config.yaml
d_shared_expert: 0
activation: "swiglu"
balance_bias: false
lr_router: 0.000975
init: "uniform"
lr: 0.00954
schedule: "wsd"
decay_shape: "square"
seq_len: 1024
train_tokens: 248900000
Below are experts of layer 6 (counted from 0) of a mixture-of-experts language model. Rows are named router (the router's row for the expert), gate (a neuron's input weights, with its number), up (a neuron's input weights, with its number) and show model dimensions 64-95. Each number is 128 + 24 x the weight over its row's rms, rounded and kept within 0 to 255. Numbers have three digits each.
After each expert's rows: a language model's description of what the expert responds to. This comes from a sample of Wikipedia text that the model never trained on.

# expert 3
router:080097143181150132113126151128087117126114153130125138127093103148100148099122144153148134102127
gate10:106148121115106123141105129087105095156165111114152123154137185117122136139117136110123135093133
up10:101107107109127164132086144127147136122182098094122130156127129131133126135110142134156137129121
gate11:125177135136119142107080121109143137182120161167121152112118106099142181159161148123104099111182
up11:143108122141134115142136096145127110139144100146115138158148142109167116102100116129161154117064
gate12:153143113142118138117100118105114117131163118117162142109082142087151156140081121112108132096144
up12:120179120181164154165081110103102142104120151153144114102088124175101099142107160123125149109106
gate13:128131092156108128127152138132074125144159147138170109154112144116137148135147148120183125092122
up13:111148164068153147138127162127167119157135129155102144149143074101148129124149144139115141124142
gate14:156142113116118183141136127113066137134122144143145173122131119151158108103098139137142175124162
up14:081093155157167140093139106110136125142125109115094107177135112140159149175111062149121155140109
It responds to: Table cell separators. Pipe separators in wiki tables, especially empty cells after a Total votes row, plus math delimiters like $, backslashes and currency signs.

# expert 33
router:153155117136056098120137110131095125158119160157123116113103111114106142103123115134082083112119
gate0:176142121100154102130144096132115122137128149147075113165113113119140108126132118109148090135132
up0:138120127147166179099108151165085143173104135075157137143133131106099139105134123164110098143157
gate1:108106113147145073106141147135120154150122140167108109122111135126156163117131124127103096087121
up1:173135108123133115149088131152095131134160085126125135118115091126123127153106099121081136089133
gate2:160107110118101137089120112088149141165148132182152143130095113100126109149084155124143126088118
up2:132150137153085120142117129150157133136127102110151101142145152084162191106097097120129110142130
gate3:107176124109088098080142128123104146113110138116180121128087090103142188142176150108138114083073
up3:154141111106081097119126150092149124142114115146074123144169093135118166122121107102128161109166
gate4:099113097122126146083187099102125137147117123155123122127148135121130160098130168087061123138097
up4:173119115074118140085102090133101108147122117157122127178093151136134177114120103104116127146102
It responds to: Inner syllables of words. Inner syllables of words such as tro(ph)ies, st(rat)a, he(ct)ares, plus line breaks, periods and digits.

# expert 7
router:176126147135146116111094123136076105147116124143111144134160110115138145104138149102096081123075
gate3:144162141139097150091136166138119124108123153112123101146074093115159144120164132091133118139127
up3:119134119098188147133158094106141099151103123127114082107128133124164131146145148142179110122121
gate4:124099160122153130142143158106127099160171137128130130108121120084159173129152147090122140147124
up4:140146134165123090119146127149121107131139126119108111115109135107124139123146136138115125143109
gate5:150143068096149133113146111086114102155125116128145113131149134100116129148160144118135135119073
up5:091097161142116127104102124156123151128145140139123114075154132126136116114145128139152078158088
gate6:109115121111187122133149127112128103151182162152121175145092128090187142089118156106139116173100
up6:136111156084127063164083099101147138146149145129113116127111167135134134096119127104119139124080
gate7:139120090082120142089177139130127132164109107120092158091143106123147157132160099056074112129140
up7:114101110151122171131162087141178148146095120120115159150163137119154121142127122125128109147141
It responds to: Mid-word consonant clusters. Inner word pieces with c, like the c in soccer, ric in curriculum, oc in velocity, plus line breaks before table rows and headings.

# expert 34
router:079152135109133105138105119168140131117119169162091152125119177139149126097113132150119125101166
gate0:074131109138123138133109133130146095123110159172147129103177178129140134134084094118109138083098
up0:123130101150158133134095144139114105075126142158101091151092135111153162170102159141126130141132
gate1:096112128092102119132129133139106157110121095140132164134133179092161158125129154126113135128147
up1:156110149148147163136151130105128116105182149091141145165118101131124116140124153143125138140122
gate2:152151119098175151153118165114189140130127142140092114090110124105192130134134127110153133096149
up2:168107104136112147110117132125111092150105113177130123173176121106103120168100127105141142151163
gate3:111164100118101124127084124140150095104131091161125115120126162066150185122139153131147115129159
up3:131131143161134153136178147110141182124140134095102144109108142140131104128106141097167104114113
gate4:121129175149140151097144122162090165130111149163096135103122151080177141130096152129120119084154
up4:101156146095096182135140100107153187140140154131127155121145133149124095143085115173110114122138
It responds to: Vowel-cluster syllables. Syllable pieces like ay, ain, air, ack, ire inside names and words, such as "Qu-ay-le", "Le-aven-worth", and year endings like "015" in season lists.

# expert 16
router:157160134142111086148101115149156139116115138158092150145109081154187140098126112127089128166112
gate0:130142162133193117134118083116148149153097138132125137144084123123136102146183181117107115138134
up0:142171137147111125082119135091169108117169135100144158123103106105144120133186144125141102105097
gate1:116139097113127171118167147099137150122121124118141099095137125114192122117120118100122148182115
up1:149122123153108126179135176113118157089113123146136127145145110126135149168080142140118131143153
gate2:154121115129150128124147133129122147091118168110121160117113097132154128125120162078112141132120
up2:134102149125145097124091118130144092101127166130127177101110109129139090101186137108167125107152
gate3:109164137098117085116158093100181126160157150143148146114129106130152158117121131125102125154092
up3:134149128098117092146125122077124126125153111110156126116147129181125135168182114092106163126129
gate4:123088135078115118087139139126134114132156118103129140102099097088124129111110158093139133169151
up4:150129079145145105106129155136144115144113097138152133172107141142108101140163177122138115142097
It responds to: Suffixes and endings. Word-final pieces such as s, ing, er, ers, es, and short phrases like in the after them, across names and ordinary text.

# expert 42
router:111149126113095097110136124164119133093113127113132140115126181151076153090110127134123098154159
gate0:163104103116172066084106128119096145196145125100149125122124129128155155164123107126097109126149
up0:148085128112098124107118141161136074128130100116148150177110130139083095098147141129120117118106
gate1:115126118108174088098169153115144160131131116092092128084161127115188134119133143107128123143162
up1:132129123115152139153146158142093155090135140124132106081109124146111095147106141124119144106153
gate2:077110096128153131114173158081093150130137117101122157081152162139110116165151134099124119134143
up2:096094148123110120144080117152112142148075123130158149133083146097156133129153056120103128115137
gate3:156148103121092109127120111125101171118164161146148100082141107123114180120095133135129126071127
up3:094136141124124159130131084114141108121158131111126094100085104155155130132134133107090120118132
gate4:145148086095100139119131157096118126126156129160131135146138158103122151113160102097148137137128
up4:157101120118117117167160120091123084114139167156142147158194152118105133111087140124130092137124
It responds to: Inner word syllables. Inner syllables after an initial letter, such as "b-iod-iversity", "f-ulf-illed", "b-es-ides", plus phrases "along the", "across the", "ability to".

# expert 11
router:093144169160123131170119123126104110100099129155100149126112132138103096096135149147128130114135
gate13:147120145131139136144123139126071123072122179136136164124136119061127107124165146107147098127140
up13:131136140119122096097081111109130115090176126165107139134151129101157102114125101127146151126113
gate14:150155109125121143102117120125145118073115153120121135152135172127133132157153174075158127101137
up14:114139113120171114061131136100136133133121175133124153119122119164117144101187093158108127114140
gate15:115119145133153114103129090116127165152113111088115144124148163095138141101141151098129114138109
up15:156109131136176100160144109113135088111151093099111102129169143094147109125116141162148111121122
gate16:110122141123128123132097117133083100114134115115179120178100131159169124153117156097147129148139
up16:134135136105104109141129102148168145085095129137142152103132144137099164112170163176089112137105
gate17:127106126165103116193112153085083150139156151157107148099123126121134105113135160093144110119104
up17:120117115140112138108113092167169150129149125136116122129099096103111111111132118111132126125091
It responds to: Section heading markers. Wiki heading equals signs such as ==, ===, == See also ==, and a closing parenthesis followed by = in article titles.

# expert 12
router:142140150116087104148128160166107095117110099138104157125133104117097105096129102153136147115119
gate0:151115085091103129161161122125131127157152100130131124104129107142120164176125088131121120099133
up0:128148135108183141110109104074125119115112126164167152110133131131114173058156130123114139110086
gate1:117132127116105114124143118101115164168122108116132116130098150078128133165139117125112118078125
up1:112118114102092132098088157113116123099125099131121133112132117138175148088102138095113131144105
gate2:116124161119119108113098200131084104135156141164163101121133113121130128148118093132159118140153
up2:175135107126138108128096155170092139117112143117133076137142141115094126126154106129100118088115
gate3:128125109128119114159128148132123128130149131162108126092097122130140155099148099144160100087131
up3:108139087117152138104116120171139135157107137099155116122119132136187145137112103116160134129076
gate4:121109110103112121144168128121140148136118144132100116141122157127136149130153153165099130078154
up4:101111078137121158128135143122135119106107148128101149127109154104112154138161144155136139130117
It responds to: Government institution nouns. Institution and office nouns after a qualifier, such as Court in United States District Court, Army, Council, Commission, President, Office.

# expert 31
router:150161147125098087151100113127138136138139157128147115115101079106107166158148103152098132125111
gate3:161158159166112127114096137142101134143116112158139129094168122121121124138107166100103124140114
up3:127120115114148151175090117125086128154147123121096172126112114154102113125117123128130106098117
gate4:088152067111137141145094145126134132147186147114195111109092085084125170160146137089099108157103
up4:171122162139099109098134120116136123105124165120147140119107104115152095122154134112130141142098
gate5:134156118118166147154146139111137102156154095132150162102157144131085149171139117144145186098143
up5:074099156109139107124158098141122115125144154133109147116157132107144153147128135136113175180141
gate6:128145105117100152137085125114134128158131130127137151177143104096130177107152124142077122106131
up6:055126132151142118149092130119107121157112183112141118121072143133103150164133171169124143151159
gate7:140131123120126117130111146089144152124182131129150128113138120111124119126111134104168156115091
up7:125134182118128101105137148133079151119158161115109097167105129136165120117134078122119130099132
It responds to: Mid-word e-syllables. Inner pieces like ed, red, ber after d or other initials, as in deduces, dredging, Cyberpower, plus periods closing citations.

# expert 37
router:160095116209143097134136136151123083138106125113113103149112120156090133115176111139121108140155
gate0:113140142188142112099111153120116100096128144108146079127130129139155091136133108102156121100102
up0:162099111109193159087072159113145099116123112096130202184104125103126091134133119145092128132122
gate1:176114115095090131123169151094107115151148137150144093167122094128113142133142110091134118100145
up1:145144113163156103116146167161107125077094148102115162107135120140155104115153106108100160104108
gate2:147124128107158128104150161175171106139150138141118108116079100153122158155134134103150105150122
up2:140154139129115107133135147148116124122133106106151151142104121089167135138108153128122114071122
gate3:128158098128109114119144125123092180092139161130113109161130128141170119128148110099129071128167
up3:136134134129117126137137129140150069167159135122131109115077124147115124141124125145154144111125
gate4:138116091161185128108138118103087125153142123117123117170106149082174143115158121094119121137146
up4:096149136116169090153081133117180120119146115163113087153136136117085097146128121153132096137195
It responds to: Particles and compound parts. Particles and parts of hyphenated compounds, such as out, off, up, and -to- or -of- in face-to-face, word-of-mouth.

# expert 2
router:150085122130111111136065131148129099150099133121146137125111160187127147100126146133118132126101
gate0:170118105112119136093096112118173136148113096132147125123102157128133157145128136091115162133118
up0:101092155150110105125155131110144140100119105148141132192129109130134126139117108151124155111125
gate1:126133150144100127150110092086135136114127095162105136097097128092136135137147134093088126107106
up1:148103113120135167132151152129094175177110134087111173118131117101125167131139128092117168179137
gate2:183091093141124115134110124120102148136137098132147149115109134121109129102140118118124145126149
up2:154136114176153150108152119120142131160091128126140139165149104091169073139124115134163137102167
gate3:142098095114115134122103104118153091156138113122158130122136136132108110121123126096135118113099
up3:137107126121150137138136077092116088141188122111135113097117133116111112081144165136135139110138
gate4:114087097082124176108117174133142141091135135119160143117140111141111108105116163118111146133160
up4:127084103145132109168127151107108110151152166155133135112106133138097139138127113190108127133124
It responds to: Infobox field labels. Field-label tokens opening bulleted infobox lines or table cells, such as "- Home arena", "Personal information", "| Total votes", "- Species".

# expert 4
router:123136098133112120134087133162150154160134134107098161125114132128167094117110085140142099152116
gate0:107111026082158142138111125083107163143153151108131148095155119114114101152105124112137152140125
up0:176135077132156153106140094103099157118148102088153137117125132150113098129105140145113118129133
gate1:120150103101073133122096120140114124165138131123140126116133086110148136142158122164161140121116
up1:135084108152160091140103122120121132153177127130159162130145131141111159133129155167163123093128
gate2:108122105119127185130140165156136121125107133154113116121090111082151134104121140118139104139140
up2:088094108123103112118104124127115192142140101102118121123131108100170129129089157130119088124133
gate3:065087144118117155101145156139125166168140152115124124089121119111165124129117133109122118106100
up3:108097131135180071134185147118137151110102144181098167089115167178131105123105139119108140146131
gate4:147121159132134127139114137137093136135133118130150115113127141119157115121062120100148158160186
up4:117114139092124159115128120117137128115082149091107133122143131131160122135090148113110127111108
It responds to: Mid-word pieces, infobox tables. Vowel and short pieces inside foreign names and words (Franç-o-ise, Camp-o), plus pipes and labels in football-career infobox tables.

# expert 5
router:070075149173119151113131135126093117111115139132091160124098160160111138099079086146146154124113
gate3:126094122112125113159126114094141114123139147167137122074103121087150131107153134103157139086170
up3:088084091084132112120084094150124161147132124128142127110141124103125138129087119102159145094101
gate4:138144076139093082107120160114139154119123067108118105137120120073119109122087112115102120128120
up4:113149095131123118129128136089116128144112136111145127129118140130122112102086108101161111160140
gate5:167101154135149156111130133106117118100143140172145129084107150097104160205130164142139121116148
up5:124083076129125127114104111142072116135079114068119157136164141145101145146126110139133121140109
gate6:122129095146132139154106114093136118130088074121122131132094130092148132147155190110119139175141
up6:156153135111092118125130088113090113118132145093178135139142128116100149145133111078131135128152
gate7:139152132127111171130100150121135146148144087137179134102119125111163163154071149124151054115134
up7:159132122124099088096158119100114137120148114150091141112132119140118124131156128100114133156144
It responds to: Name and word endings. Later pieces or second words of multiword proper names, often in tables, such as Survey, Main Line, Enter(prises), Heart(s), and suffixes like -ow-, -man.

# expert 15
router:112141135126125094091101109141176139162131121146118120080094159139143146135101131120071142093104
gate0:155168124115151117109094143126156123118134078132117151148124159096168118153121164123111144108086
up0:173101112126124129129101147106159148119125066086092152103121141177125094157117108137082127117117
gate1:135099116132114142150173119116162124167139094093112134117096149144152113151152121139113155135140
up1:140119175140114122087140148160151135142144146131145143146122149148120110157122094160160110188158
gate2:136132123133139147121095118140118108159125144174130114097087134094116130129121089104091066145125
up2:145132187107131143158124144123135135113165107142076096153097116134108136124112126149081102142130
gate3:156153146102146111156130176121179125104152154103085092114181117123166145128115178095139113123098
up3:081106134158119120157123134157078089093098130116133159144128097155117115147116125119127085106124
gate4:138127160120124131095127102129123135106146092129140143109110135116088099161097161102086113133095
up4:117155070143139121124152118107083083111103118122152132152150093127101136142142123169117112103146
It responds to: Inner l/t syllables. Word-internal pieces like il, ill, arl, itt in pavilion, trilogy, till, Hawksbill, plus list dashes and digits in tables.

# expert 19
router:067083155171114151119134129126096112122110148133092162121090151166104137096079082149140160132120
gate0:165066128108139150139104132123130117098174110124161063143132125130148111138130158094128171107135
up0:134133175108110159123165093142128128105129130149116161116130136112115130125135102142129138105114
gate1:115131124133100159110115162133142121138138125086134127139137107088158076140129110140185134163171
up1:121166127121148141125124155164133124109115155145096156100148086138171110120126090137132160129119
gate2:191127136112152153094132149112113149145135130136161129110137125145138137163127144133173114144149
up2:110097124185133136139109100116136130146119119143112130142142152152132139124120121096138097117087
gate3:137138149133096096142155171103124138157122147130173124137133063096148132128116127108102137147105
up3:122134127121132122122101133151103124125148151144181117141114123097126123110095104134111138134073
gate4:156155115077166118099097127107129167149144148155104138114142183131115097158151171125138135126103
up4:113101137089130092112065093108197137161100165154126140166142103138127116152144121142143131175140
It responds to: Name-initial capitals. Capital first pieces of proper names and taxon authors, like Sw in Swinhoe and Se in Seale, plus words like human, patient.

# expert 39
router:145144170121156118163154104141131126098111111110133093168099116106151168112135128154116133144109
gate13:133197071145146143123128118137130115104138166160151126117095119082134159122137066123144102135108
up13:133183111119138151111132131108139121092127159142142103142084110101083149177133109125148138133111
gate14:117111144153117130181076114136129098125152159122131113138120115097122110173135147132126173171134
up14:102104139097126143145131097158086087110112136146132143164174150125158137159126114159135116122160
gate15:133106117152144177098118108162109113126118131145090121124112122111126140124091163108099151141134
up15:164129133141139163159172095131135139120146127092150089156109137137122152150106123162135130140095
gate16:142083121131105080119124103124146098123073102134173111125110106101128149100145187123127154134097
up16:118156135146099132102113158127079154114120165104130138114100098145159130142118161113139107135150
gate17:146155114102122078109144149123162124101106092101167122148151139142147156121136105140128147123128
up17:162141157164127107110113127108115143125078126164161095150161135156149157134138128121157103143110
It responds to: Paragraph and row breaks. Line breaks ending paragraphs and table rows, mostly double line breaks after a sentence, plus opening quotation marks.

# expert 38
router:057105165142090098162147150137139118148123146117104181127134162146121126128103114140157099157141
gate0:114073115145129123110149106142132129123151133168159139126144117129079124135086178120125153171136
up0:088126158110143136143152101118129137132121123099148110144090141124133121158136131154122133149115
gate1:148133109093145122155108150140120144113163162125162131121124104111102118136089146134148112130109
up1:136100133111151130119137144150157126166081162152144108105129172114099081117105132148110146114137
gate2:111118123144112094112137145135157129162098117135115125129125178096163159137181163126166130110111
up2:116117164147097161129129130132103159103124103127109155183095118141177134136149132130105188101137
gate3:133126111126112135147103129130117133127110119077077149123178153115190123186103124103130093109128
up3:150165124104125110186167102161143123120104084129174127096109136134142125086103128120136157163113
gate4:132147117129091105152177126121119147163115136113092133112115167079150130171118150126138094158132
up4:080094124169098140105102139111123167139153150125131139128094133143128130126128143126124159118133
It responds to: Of-phrases in names. "of" joined to the next capital in institution names, such as "House of L-ords", "School of H-umanities", "of B", "of C".

# expert 17
router:070089156178116146125131128129087112126110145132089165120096155163100133094079084148146157138121
gate0:108150123102141134126153166093119151128153119124115100113105140085164132145161131103101118118131
up0:121104081117124179150096108126125138159150145132179134154148145119095116149142117129147139152099
gate1:113165139170128122104130165095140132120199106135133110119122168051151148156142162113140116115136
up1:132139123122141170126142138081150107120150200140141148124124126113109104134143131148121148127161
gate2:129150162130148168105119141124107134163193145109145132145122089108152082166113110095103150122133
up2:121102125167105136134163165113141145093152152093158121125142146142134134150115148107110152114114
gate3:111132124131136145128141126071114189125125168145109161135151130109209126159149153120102133128110
up3:182147125120092116122118114162132110134154108136147148115120122108056098088108118202174104113142
gate4:117107112152186119162160142109131132141189111138149117172145120102125131150113153099128133070106
up4:171070119106116143127132093170131121119113109148070118139166135147119103115087157148107156136134
It responds to: Second piece after initial. The piece right after a capital initial letter, mostly in genus and species names in taxonomy entries, such as D(ipl)ostethus, P(til)otus, C(op)elatus.

# expert 47
router:064080163185119148123129132130098113117112148141093157122099153165109141098076087145148155130128
gate3:148094072120133141160121172124157136136144099139152101164115155090118119138108129093119108128119
up3:136114106119181132108105103116137209113144145133099129118141119135117157138138082102128111123114
gate4:147100141148097086111107127093129121102161117128143137127128146122148122147094111099109142115114
up4:140155132110165106142170111093073132152129103139144105135116114141116149190178113130120131093139
gate5:149101088135152129111163102096144126110179113091098149125147143126144122184115136107142082099145
up5:149160109130141078160091143087101150152129067129111123099118127147141094102149080103115145080128
gate6:137122132098136153123101118080142120087111101139089140170167152125118121123116137047089127098152
up6:113112110131162112121136179124079134095099077155089141086099134126084173136183140094125127113135
gate7:144104114140107141085123158083095133100140105106098134157174117114144134152137116102074119163156
up7:137094087116136127129147133161147134141158135118131170111171147136144140158119110147192102093146
It responds to: Word-start stems. First pieces of names and words after a capital or space, like occ, Koke, Ptil, plus stems such as deb, negoti, tick.

# expert 8
router:130122127152096109090109131138111148161092144112182133181138126154083126124128104147120118110106
gate13:134116152098123152129117114105112140104092121124146093128124090113122127161138090125137121111100
up13:137146156096164144107160125163142117120118109073098119117124137120137160155119084166116099150100
gate14:167146162109118106100167080113131139140122116112118140119096106159109120127129161094187119092146
up14:129131142112144103130121127077130137151145133130123130130149140142147112152166166142140121091135
gate15:163142130135116143112128112151095098135140181123137117129053112116169153154172138122113116075123
up15:113142133120102140103104115152101076129113114128142125115134130144157109122107142070149131112132
gate16:091179131115132129088141124112126167115134122124133110121162071092107101147154129112156111167127
up16:123135120162133120132139167141154129165146145135145111134109131096127058114106153100097168096161
gate17:162101096148108153110138128149160137078130130104163118127106152094111117147124200109103131151127
up17:111138163157090145141120167084083110138126102111105154095065144124093106121142166118121129108122
It responds to: Coordinate digits. Digits of latitude and longitude minutes and seconds after ° or ′ (45°52′), plus number cells in tables, often for historic places.

# expert 27
router:145176141144070137123091087142167086111115095144137107158180108099121135133142111138114132133134
gate0:129135116146109114068177120081166126141118118133143098119094068111117123129180138127133149108098
up0:133170101173148130133135128088120127104135163124128108120156144128108124109096098165140119144136
gate1:076111137133115149128129131134133117143138162150136105101153130119115176127143097105157115110174
up1:148137157096141098135182162142080128144118097120104103088142093100140112147160130108094122116149
gate2:099153109127148123119127086143086168122119138105150104156166085129135117177112143099137126113115
up2:152096148103129102128152152083134080093122139113146132133045130142137135134080159105110098135096
gate3:158124153108121145152102147118113111170126171131118109172154152102126158142119147095129144076180
up3:123160117105116139112134113178155112132092144110125079117151144161127164159105138133156085154094
gate4:126115155116132129147112105132124111158142079132127146164156112107108129140099160125151097094135
up4:146115126128139159147139120102105147128143152100147079149172175176143124109185160127119136161114
It responds to: Noun suffix pieces. Endings such as est, ist, ent, ant, as in aristocratic, clandestine, terrorist, plus some numbers in tables.

# expert 13
router:153117151115173145138085094206127140129128108154151141087141140139104081137121135136131074122150
gate3:112139154137169164111141148105133150114130147123119156106134103107162086140153146088158076153164
up3:117092128109153148136119162155121122124104131105171147150133114102140141128162136115117112105184
gate4:134143119130134117135136130122132125155159090162144145138120165138176121146104111152116104111114
up4:129097065105138092134103138150134154137145064121118151139119074147164109171097103109120154130100
gate5:096131091139131121200142146149119135132111121154148149129182155090161101142130125135117135137141
up5:143127151153114126062134134155124154114132075101119115085102145136137117153091161126123159157121
gate6:142114129098176161147114126163131167127119115098111131102112113094122112152137157094147126109140
up6:176133158106128095099117118095113120082158096111125127124115142121110173130157114114113122167131
gate7:125111150128134133117085099138156104136169128162087139077092131126125116163137132156139067152193
up7:186124107160111174120131098145101117132143126127143123144138104147113158135149189122131172146136
It responds to: Mid-word fragments and punctuation. Middle or final pieces of ordinary words, plus periods and table pipes, such as entab(l)ature, outg(row)th, occ(up)ied, divor(ce).

# expert 20
router:133091104112133109124132071138153105150101116116083175084189149154138121143148160156102135114126
gate0:132108102109156116126127114143101144128148093103122155100122171099139092143153150102154119170121
up0:142109160124137164168157105132131124089132150128120092131142125136118142151121193104146145127114
gate1:143094107076151167114112169117174123124163123113122165121148151112136126140137118089127124078148
up1:140100137135141186121139147172138094117146077133169125123133109102108146137147128128148148101101
gate2:118069138146118123116156148144153131146144081083118121148143160136108159124134149111128125084135
up2:098116119140106093140104138175124114148110149116126131159091123110092112137135120129132117180137
gate3:154127113090135109141136162126162140161192126107102121109169158108171127162139160115194137135147
up3:132155114095143150118145091106149133124148153146145158123084069162135148125121122112157109174135
gate4:155168100123124159131167100087113136163112116160128160126130162132102108145165132140135129129088
up4:145113134115141162117149131146165132111127150130139132146083113123152130080143126074120157170144
It responds to: Inner word syllables. Mid-word syllables following an opening piece, such as iber in deliberate, eng in engineer, iv in livestock, ang, ound.

# expert 28
router:089177148104131123144139125152166118107122163140122164127141156137185145112163113153120177160143
gate10:139171125144148145086106125120158155154169099100122175138154159122162114169160112074133135113143
up10:109097126098112107148141110126130159154120107151144115142146139102145119128143117099129176131122
gate11:126188166128146112133160115136110117155174132134159150144139169092148118153119101092121142174123
up11:140117142108132105083146133132159099093133128089121107157132098129136123103111129133124109123113
gate12:108104122120117138162148115127162092135125133113169121125159178153099085149103151141135135145179
up12:112146158087120126129161156132117166144156147099137151125154110151126151105109189101092111134140
gate13:147126169107104145142141147192124131100146108127158135070130107103127081096110158093120137152132
up13:125139106151135106100143102080108118132122147115128148111165118160112143122119138152132076109103
gate14:138129116108076164134128095137135125140177135153106118151165128103100178140165110095111117113127
up14:150123130095156145120140108137140096163144164130111103120136129118102148079132137148198125169164
It responds to: Before dates and years. Spaced words and punctuation right before numbers, mainly month names, commas and in before years: 20 July 1971, October 17, 1988.

# expert 29
router:066082160180117152122134128128089111125112148130092155119095153163105139093082089147143163138121
gate0:123161145115126192097150127108187153183145135088164131123155139087130115162107154130168124129128
up0:143134126111176142164144129104113129156142156093107154111136149083144130100103080118150118125069
gate1:110081138129119140105112115100126168152171121087130112141113146141175106137135116092141127153111
up1:137126090113147148122113115114115124112069150101112139096116082155153144077152087140139104143113
gate2:109130121133133153139106091139158093086169147126170089076132157122158120150063151088132157149151
up2:133158104138097116135123210100136077109098119180129104144134147160132151142101153106114144152108
gate3:086116123122114143147146101089106158106126127106188115136123092125122119133138142152109128121167
up3:072100095112139143117160088126112134127126103092095132130141129104152072123133087136108108165127
gate4:118165124119095137144092115095140132115160113164163128139114077143157120112152199095117104081132
up4:148116140135117119148127119126078147164118180108117140159121113118148137119181153116094113118095
It responds to: Species epithet pieces. Pieces inside Latin species epithets in synonym lists, such as p(auc)imaculata, (cons)persaria, plus word starts like res, ent, social.

# expert 24
router:144144151133133127119144140174076125107117103109157138079112148132107112138121145146109133156102
gate0:157105141125133100108157137168082128133129128150145137127156091116146125116140150104130100127144
up0:163121136127147088135113151103083110109123075163149143161126149124156164148140098166129153120103
gate1:113095117132125141095152149124089133162163112120159110131144133159134120128128140097098129121168
up1:090080086130109111119112083115145121118111087141110108115095125105135136128130103105137148123138
gate2:155131151132153154117120191103146113103161128079170096110121145154122109182112163115106091128090
up2:169144157134144104126164114127084129120105143117097136153102140131153130074156126108135091155157
gate3:128165125077117136127140128097083103122151128148136119035102154115137136125125153098106156119130
up3:118153110119095097163152128093139150124143155170120132141126127120123099111103083142158113137147
gate4:162104138131127156114161099099134110130154117089135142101146135063109135157119173094105096113133
up4:176096163131157139158143102148125139135093131104132141164140132104168160124101110166129167166151
It responds to: Name syllables, section starts. Syllables of personal names after a capital initial (J-os-eph, J-es-uit, Bl-as-io), plus sentence openers like She was, Both, Their, ==S.

# expert 45
router:069081156175112146121134128132090118126112148136091158114100160162103137092077084147145163131116
gate0:114066126108098115095121142141137152111147118090153103119143134140164145137120126077146131133103
up0:150113140080075149122120118172119137113134095124160064114040115117102129142158103146127115130122
gate1:122110133096111140148118091078130150149142156101118088152140136114144182123127138132148092110089
up1:146137097122107129123117110093127127092144174143151147181130170149139145139170107123148115138101
gate2:112153155137115160103119165102134130113137123118171139152139112084129151159149127144092129132123
up2:141116090138142124158151100114111127156132097120157093102129150128135066105101146084117138164144
gate3:132100141141133120082118133071114168119160101134162129133133132134094139123130136103119103165140
up3:103114138153107132143116172167100148095120117136170146127143124107132105138137126096158123104094
gate4:157106070095116126118145153115156110095175100100131107079149160110117101187131151073127129151130
up4:104124148163177139106100118139196143115126105145129131139115151141150142148155131129150127131118
It responds to: Latin and name stems. Stems inside Latin binomials and taxon names, such as moll(is)aria, (pict)a, (k)ribbensis, plus common nouns inside institutional names like Patrol, school.

# expert 22
router:134130134121139138142130088142160124129124130100104171146178138139086138099121093156138136129116
gate0:101139142137171129089130122111162142124111119114171142167119109102110144144095139133141131116101
up0:129146200187122108095132135129061115157169189132124151088115159123141161103118129138103166141135
gate1:121121109079151128129161153134119138140122116112124140122150108091137145144116145137169074126117
up1:128151160109129144100109163097148131130154138122126124130126091131119159122113146115092127164106
gate2:088101108163128141112165124123148126112171150104122091149100122130090107124156163083126108127113
up2:132137091147166131154114083108128143083123108096150122128095130105139102076130116149125165116107
gate3:133142113093111129146107126105118175129142160123118138132155125143176144113108162112127107070093
up3:132098103156111100140108096123081090148143107148140107146101151111103131110132134145123063112105
gate4:108107109134146115141156148122141127123166084109159158164136136139124096147112128096129130127124
up4:122164097136138147130138103146133139141121125112121134138144099086125099140111108154128117126177
It responds to: Compass and air words. Words like West, East, North, War, air and Air starting proper names or compounds, e.g. "Go North West", "air raid", "Airborne".

# expert 1
router:067077148175113147121136133130093122123112150136085153119098155168104135097073085146144164136120
gate3:134108095097090101128134146113122110062156091111123074145143091124142137183112158100087118152100
up3:148159080125142113169158127139178137145144136123080128141171107151136149153146171113160120130160
gate4:132131124118132152094112134114151160137173132104111122128124144100120127168139109123171198134111
up4:165112116132154119162098129122087139136104144134084116123077125090112129106161139143113118138104
gate5:147168090164140148155106069121142137111122077117139130174103144094113105148114132105078109138116
up5:106118115176159118163146132147177095063184142138129123138150133129145129137140120132093159124171
gate6:154115162157131108084107117119144173092147110156152140117152123115119110148144135068128133134122
up6:095157118137122125178125134114113130144098195116111130118094101128117115115151119154152133107151
gate7:174151075144100128114129146113124125132134119129102116127115102118182141132075106092151128138097
up7:136103140120103145126116162086106187121153158114100146170127132141141157142128096143162136116118
It responds to: Name-initial word pieces. First pieces of capitalized names and foreign words, often after a pipe or comma in tables, such as Ru(airc), Taipe(i), Ron.

# expert 41
router:058090154180111154115133131131092113118112130129091158116090154165100136101081094148144163125118
gate3:118093111127151132134169142126166128129138079100103149137133129118127130113162134069113113132128
up3:144101126145087151058132134114166145157092125147135124105135157099088110090125114103147160135124
gate4:135111148107147145086129128178142121099159072102138104122157116124137102138106164119181097100117
up4:116170123164116111155147132096146125148118142216129099161145139131117119101110092115108148153122
gate5:149113155102150113122135096119108143114136114081155159113119116137096159097129095086166121107145
up5:134129190129096167098132117096144157079139121120150114152101150146137144122139147128139149162144
gate6:040157103127131165122096111119138133119127108127135102100098113133132115184155185119160117121124
up6:162145147181152106155095097131136131116128131099138119176090121131131151092107093132119140149175
gate7:126160097089114076104137130127125157112087115088145142104131129140157120136150127076132148097093
up7:179091117101144106159119059114107115108122099112172104084174147116117130129108141132159133176115
It responds to: Name syllables after initials. Syllables inside personal and place names, often after an initial or first name, such as K.(umar), (Bal)aji, N(adal), Ev(angel)ion.